{"experts_per_token": 2, "d_shared_expert": 0, "moe_layers": [3, 4, 5, 6, 7, 8], "balance_bias": true, "lr_router": 0.0035, "vocab_size": 2048, "learning_rate": 0.00258, "beta2": 0.99, "batch_tokens": 262144, "train_tokens": 1140000000, "dataset": "wikipedia_en"}
Below are experts of layer 6 (counted from 0) of a mixture-of-experts language model. Rows are named router (the router's row for the expert), gate (a neuron's input weights, with its number), up (a neuron's input weights, with its number), down (a neuron's output weights, with its number) and show model dimensions 0-127. Each number is 500 + 50 x the weight over its row's rms, rounded and kept within 0 to 999. Numbers have three digits each.
Before each expert's rows: a language model's description of what the expert responds to. This comes from a sample of Wikipedia text that the model never trained on.

# expert 22
What it handles: Rare symbols and mid-word fragments in tables, coordinates and foreign names, like /, °, ^, ·, ş, and capitalized word starts in quoted titles.
router:438497531564507503607477487537480516507520448451356537557544453503533537515532565494416475483506431460491513446542515502438518400461462458461542499443604552515507664576437594505555525519585448408555537431484495493483559489460593415311486432505468447476408473578480524599493486499409529508522409584501484549511396447569535427497502477544465510472493481540529506484452448508443550479441
gate0:540496431538575528466491516388494530451528635396485497595543466469526403440430494429417524577459448526544509527544456443563382537574538549497509395509502449473481477524451537568447555502565551521513518559536511517510475460477471438480456457519492483468467525495441405577525524511482481453517585495413498520562442534594497468544576499483473519460460497518493401472481495530522470471575
up0:464477497492466460472513469526538488507515561498544532486521457365565441515437391491472555497496528531425520419474564523515518518583493417421453476502425547488518497564545528534459520525415561403494504509383535510458540411540495547547581358498426489505513573427484492505489515482469559465503492590549445364444556439526522509466556467472505539491490481532596540552584636483539578550426
down0:514554551543515472514510575480452550470500595490471445448514548491433468506571507488565467538416544517516419455504539545506390559502572464491502543435458517629491505525526512496495479532523552477569544488451482464511484544529538477534500460568499437541528513555470489546447544410550557497516524445521448463543545403527509494491488603533557574449443526547577523493578369578573488545544
gate1:469438445543507444579510503543514482576508559510465485585463443502545501487493568539469539539540456490447531624504478498501531459463506467558508449574540575504437507538569493455589444502526485442509439500529441485407516538469599441483511514491538488379472600444543478412578487458533504590437538573396452492549541603512421586381557525489526552504511516465494555514505481472470442543514
up1:518576529559531536568485499522544469498510404491584460489478477532477540535559478558496497479554548511589434556491499511478495463497498478457419385521363405543461473474415436519532420506460512528428524489528500557474592566637361525529574452475558426553601519541491494545390585500463532452505541506478541530443438530460549535587524381512567415582503530535469382468556522415469491479472
down1:426495564476575517558595442477524467524496513515558513545549419489539587558544524395411460457578439456588496436452479498453517523600518529499519508556457558399499521470461493470530493491515519544558560476573424499459427469476420536550426426545411553478475467518486474481437615558621566539535458506450521602516484576589608472496551510551446538375555563561520486543533484436505549503448
gate2:569469478532473506505501454511542508415496473458521477509583462426574436459614477526450531415489481458437575543478492363399461475496442446495534473478518507494497475585524511507433480492505433533540427502517453462475520552547431510423414495537492418531566505503485491406523440505506608547471479524465532428542530433480554568546531593511527555534592580475451442562550532529527550427605
up2:482484514510528559457466562414424502504575483526432541495452466474481427556463477458439453498513558465527541560496441485588485456493435423479550506553494486507426448505476469562442501468465503507472471534457524516540419476548522519528527420499579500454450525551500496436503488588551540531504462561467565465493510487518462563508561456502433564627603527431478454585539575609521497461545
down2:481434443547511490484494480481528451467538553399398410535493538504497541568534498458433560500580403502487530444517534489520533458501455561556505529491498392466530523443486513503529514512608412437493455503479411432583470567397420619485445602557489533557499560586438486473506507445478532481478517388548493527555550555616510410450499543462500474518531440560607520463450541523472509417482
gate3:574557538557577511564560505544444487623490476468520586543533527475409524513503535501502460487545486565504533534473504538482506483600478530519488504500519471455545434518514494446505483555549433494443539486556509485456532612476521479451560546454479639548468434468499537573501467535476605416414498422563593439512444446584543458559514481592477507449471474461539491524535537459482412436419
up3:470439493519470551515491535487544515505549497528448473489491501498542496427513427473455491479469527441495463436565465475586439479535515464497474438402461570514551425428485451559463616436518542516457505486517534549515528571469524466461485456546417454464602601411483422469476598464459496487504513499516529518424574503592501410425504485461546476473539465576491460497563457516491543446491
down3:495544507530430567453549438517534460551560521536535598429556493527515512470430520502504501526497421449503546520453372602565465498451465414609470550487486484475476435483435578526486522411463437425474453505532508466486469558484516464512544566575422413556552522519437544481550436561538576512533511466424498552500446439501475371446560484620481559460461498436479448542439538444452412538485
gate4:536548548622416485574528555529560450579496521552527503529474477417628428512461488504498440496471494576425524512582476423605542441483495425585584470526530577524517453504482533481511449593549494472439486454556571513528466538501536339456516414502475508489512468506457516535557528517528491440589397498481515469523577505507540575445518570543485494573492585382461497536485497572519509535487
up4:536470505407572523576451506495367501464477564601491475527585421474551565536525474520556404475561566589505495541444586497499560486496480465461462585478501436537476476474442524485441449540513490531439502419532492508531551465483565584372591569617569473511481371517437481573506437484485390473427563486532577439498528520551549486476502542499416475575486438530367522552426565528479485518555
down4:556498432610477475600509508481579506431466524492496476491479463361500550537475430468436523566551608473552430553566413524500502579482403580498550578474509571610555521524499481516484579456459456475517469493427559509464502518475510452505641430459514530605532459486547498565604463492557506477570515565529458537549593531533519485553525518542486551491493444475513495486474569468479515445540

# expert 17
What it handles: Closing parentheses and final number pieces in sports tables and records (1–0), –2, 38–41, plus %, quotes and dashes in table cells.
router:445451513473464446639501545526489547528532508434461542566527500498468573428603596488434501548496429483435488444569534518458538400488448488468582470484600549490547626499375579502522446482639469417504558498443493454514510462441535475393455441540444460439454423517467500495479483550438557495579436646519458578489471501549483402487492438573413462437512503503524537532529457448464514499410
gate0:501527447516507478437490486534438495511623518476441535589480475533400393495374488428478541560476526444513462485536497477442482492499532486493538494540550497403498469506496602516474428505587494537565399501566484465496494554556474482538467385456442497409500398506458551441479397502387441467599470507472563509481394449521474422466363511442466474560381499442487623469547416486470522552447
up0:517533512467582403465501462408463502465514492486559473537519512503581535590594492579433487563527459491397484495499503422396532460439434463440444449541479531467439422560528390484437468458452492498442497417437580481515516415498431553559488501517557552523550403480576520474525546556551461428461530547554495517475543504492513505485588591557549520421526555498479487494480447443537517550423
down0:458528530564375387447491505543585504442480509483534519409552439532456515556471453544508480513463524549570504420422486508486477535470457534472418554447572510522539475614529530464629494552592482444559475472402528428481509480482582515522486433455543559475505448506464478497496578486510400456503464478555527602487501570471507534475515502472451631473539499537471554445594416528431459495480
gate1:570609525537520500498455512538486430570567450501530566470501403554565454514574518456488379479475375479498551521569443470462546459538531495494482452469581437433513549488520550532542418504575509483374494440520480483542532577526482478348522500505529562538503475489492515476465594528454549643406420541442603490519498530514556563553420515546555533519543604439448565474528488482530484582492
up1:451542553445559513498552506516449521479449484571548528557452569526469498470408486531485539518475518507599490485459533564528435545462468527500469459507480511464459550578467494456508515632531512505609503427495542431502551601545477501578589510516501538427494523493523488483509447478524463348568483627581433440470486409580472504479531516492447464459590433523463525484576521519578510498461
down1:481466585494521544564452544489472389511508514468474389515413506472540517458541568523479516475472538618559461433453491482467393433552585492570528427517466492365475500496546400565564511530531557483582462549497454374456510568512486460495554394464526507500464446534490519435437436405441454486600591454521470522558505493487533553499540506482505469507500484514509464489638446530478553465479
gate2:506547477445486436503381496537535500469526489533509528444531497464509546460494526520510534457441495556456523406456561551488528455603453454556561491466493470479402506447569354563412469617527403505476447454528489476378602607465556507456441474542446517535433534515566460496497552386504488430485439473420544512480644533443484510372501542599468543512482562453535449446537492541485516486471
up2:492427418483537540508460431408497503536406501476438470464470556477535577429492550436524458459520416494518533480492408514539519453560369442573546500603477399588467471500492518579533436443480442430498531520419512481489435484557565612540489453537470462485526552506609611468556505536440439406491528496559535467470547461473468497564518479429524424575484471565473403464538469568499463524528
down2:496479583535468464518482708563533509552485544534460573482463430443504514448428532484493451508484490559466397509452505499499576458513493549529432498505562488444539474513556545496551495576440483443593481527437555530524485391505469476459529505577500468505522545491568514645503520506554586511426455585564464487475477479458433388476529458485435560514458540483347485465516556484543493535569
gate3:481415467499584517548465491548581460475565575572481525431521489570452582568459535508519562524474484576462506497452492400553536563408469540544514569552520480581592496425501491511466550473539549398497456444426543486459468553543582493605528428529541512507499514459584504539456488479414459442487596487467547441563443490496540388450472480526636446395512477580519577481469506404511452454544
up3:486496496404468476474459394533344470446555405593441468458588513532456465516421566474613536466515454503481435488557549413537452559412497509484426488513523448549499461521458462456518452499493519461429576529447427567513516542531422480517580430556467361481520503413546462450475542514570587498580545530501482447475488566445472534358476492431493524528418431454586482612430464469460417453430
down3:517524544538533552477444474529446495599511567532435448447503498523507485515449522450610503533454494516620508534480495528554520507495542459544507504424506406502529493482503450490567610495526528445606507558484470560354456582520480538492491469481491465572503451439421491472497521467516469496606466528392521409460574434403403461498460473511473420453474452549543480477564624435517455474524
gate4:583499433459479506513560558500531536511475441577520487574488444511488498496422477533562457384488504560505432508454543509460564504589490467462580611532524490532416466515475494492449498498606518422474487438537524456453442515555542416447468496472531435443496472508479487570484565571579406552613518581606493492538431481553532517568540486472423403502496464549435433522476458497546527451563
up4:461475346456456521506520478497553505426437586533474426471487519562458576418418523471507501500491536536519586501450552421412544497482548463495539410616419532492393541528520469516546493496457498506581535527511576529505482534505480512489508476583460474481451443408488445462499491394542483424446569510456605408512501559473405482576493462590493634493549467421477548561543469550597503526557
down4:504464424514549539588474583490488455431492455457568500503462469472520571483444532537423595436410416472518557527591520526461564481500488474551572462590584514488520522516408394447449545542548485579464474547525474482539561523442535530485470573558443544521564388576554516547521463500450540466472517500427507525533493468558480484549450575535500518485473520485530444496552378462450364467417

# expert 52
What it handles: Digits of years and numbers inside parentheses or date ranges, such as born 19(59), Died: July 5, 2022, (2004–2005), and stat counts.
router:484443531456466541656482548496511515519550492443419533555603534519506552490509623518486482525506403484521504418545497492501499474503449444500531507466695495472501605573444543417578473480583505492540603468479508458504446549483536447298492427523453508478454461549491499521518533557501501521523416536511450532446453469487480360487480440596444463512451478481466514458484446504449520556448
gate1:497579427524452465477464501574545414514494481477529428509534493571452451576519566511428414528530444484543485453605546512489552479446489482475596523563504568496533553488528400384497437519574476541513469496481546465486499661508457531477587412486495461544485536409525510529497528533431470536465394524478455544587451550520484511564463474536554457559544625511595458484524523537571452520542
up1:559508495476459488564548513478456544522524445486461530442421526548564528387564458499426612462452570572484584513545510493547537452494482517452410434372444473461465532534426595541490540515516425497531532530555504538485527514580482468578380505469524470478494481510491481532525488420500498511468607468534537498439566467449494557429511435433557559437496457482523565461506584432545515541479
down1:418481516501484448587397514564438552465513438475472439471537414557524492455471537524400469465516529522549531511485517457438504569564501576439370509454578489577498547549475595521582549467524506500521503471508495420541483488504479475488514457456490507514509460557601417445454447491477583473454457426520569452494461585441600491462486527551467413459494500583531538447522484505571422440533
gate2:513556445384544417564548545564494545411412522471470428508478495507509552435515518397471463502487527571484527500578553506433524484530464481506472432523430588476458478552499420531488538575445447447466454443499488433541497576448527520492428486585424479466571455517503551467509513412578571464550529497455523466642507494495469438562489446534458587543419504475467531504483482533442550496566
up2:462580472493448476449441480493540524455498524531551526460530530584559469463436591415493503496586521484545434550525528465493518539499379459464508516390512448464514486534485422481520482508510421561473518440470572584502454485522434550481560486504506404543415363514585410493450476520478453492464489511489537456489475583573606467518429455521491546470534498510577364547414508523507417608430
down2:457601417474405486563573494460474587494492577560590483464517486486535512536617506446526466553491505483525456450488412490504521471540481476517553520518457565506497526496471495552481382532420499437481507439561514520619474470470505528540531495458459544487479421541456502535466520573519603536517421410470482363437518560412540567519523449483448487574510487467531518541574437505377476471419
gate3:482454545453417476554496482574457460451495513488503562426505451495458538466595543565541460506566488503464491469480488498505575550581440474650500535489391496494514438550513582548582439573667502410486434541522556436491506643439490509568520508545533558480457460564609501564509500550425430404447438379577575445477570456500458455526556481375534500372470535493529509534531517486432430522525
up3:455472450487427511534556528562439437427558471511454561455495560462471423493537499480396486566571480474478468509508435474531516528432403461520450532416434463548537487513535543458525470547543432412415430610512421447469485575488498468520547450582486440554554457472606492515467483599509505438507472454563515478480529532520353448524511562382509541486499428450437510571469500461438506511439
down3:554461532479526538489493468422468452478483465535535541433586564478554534494487612478488567491471462491447530529484624557505510476653511422589435549468569526476517575456492507547534494579511499505529547491488523500438519520486472440612401605535494556503514427500412478584417464457470532512441467489489403376517462569561504485445458496528607491468515449596598511473571531446509508539482
gate4:519543482536549518548515480533604483487477493557524538544499467464475476473533432546548506472417467470478614590439513431512559468493451485526432473572468401592489460474487443495525539439548468511526458443490563430482473524538467407561575436527447504481534483523516515524555467498453441481454440488437506512464482429532566559460484463463483479571456479507514498408468445447546503434555
up4:538413384487518508441426436539485535341438510590503454485565461559547531429468576499529472498542463506463573498411564400470486478561593539526525474431440395467392576400484520556492562547433560482520426506540495508329469551423482411484498480556536510563454505474424476592504513474554481528534487489531586551436468474449523588527524509421472530487534508485491488516388492527436470523480
down4:483478459524484580555503515514434452507461524442551592506517490483514585428481479515519573457447539534532504598500492500450573462491508413518546434447431505540500515350454499524512550521368550436527470394494478486452528399546517569554427432563539509506490607509492532571439478542496500611447487549505576522506420470466492431463652425481489541470578503523473471549501514435485599497566
gate5:451559408432480515413538404530477508454578516407444643440497497521560544467474455534473445442460504484483524517477582482518399420475485488488489505488478545583464557452439567451495524465423430547488575513490491565444609482499428551377514517495438446524531524525511457534552511490465484539558556515527501529494519558481531427497530424458568463493545507549498576468552491505461482560556
up5:563405574512524466525469520476452558615494479533455430585439556475457411522456506409441443544497471482598485659503509520563506459541536502436429508457457491502600440480528476533534514514505504493534552476449532497502479486430571478571572548534490543529492512495488559538415593519580531538512459642479495511487488537514472569496486579549481538468436482573537533509411528513552448521435
down5:471498473506426597542457458506468557411522540494457550509468473513447477460468478614564523556462337475492518490599483433628490527575543426417512476433427518459496465563570431524493574454449520470467590551502489400470435418490441486507531435459433481554520376543474512542482540466490473562530425539499570548516495520596564535545454567416469521516445550452483517479462548478563432534507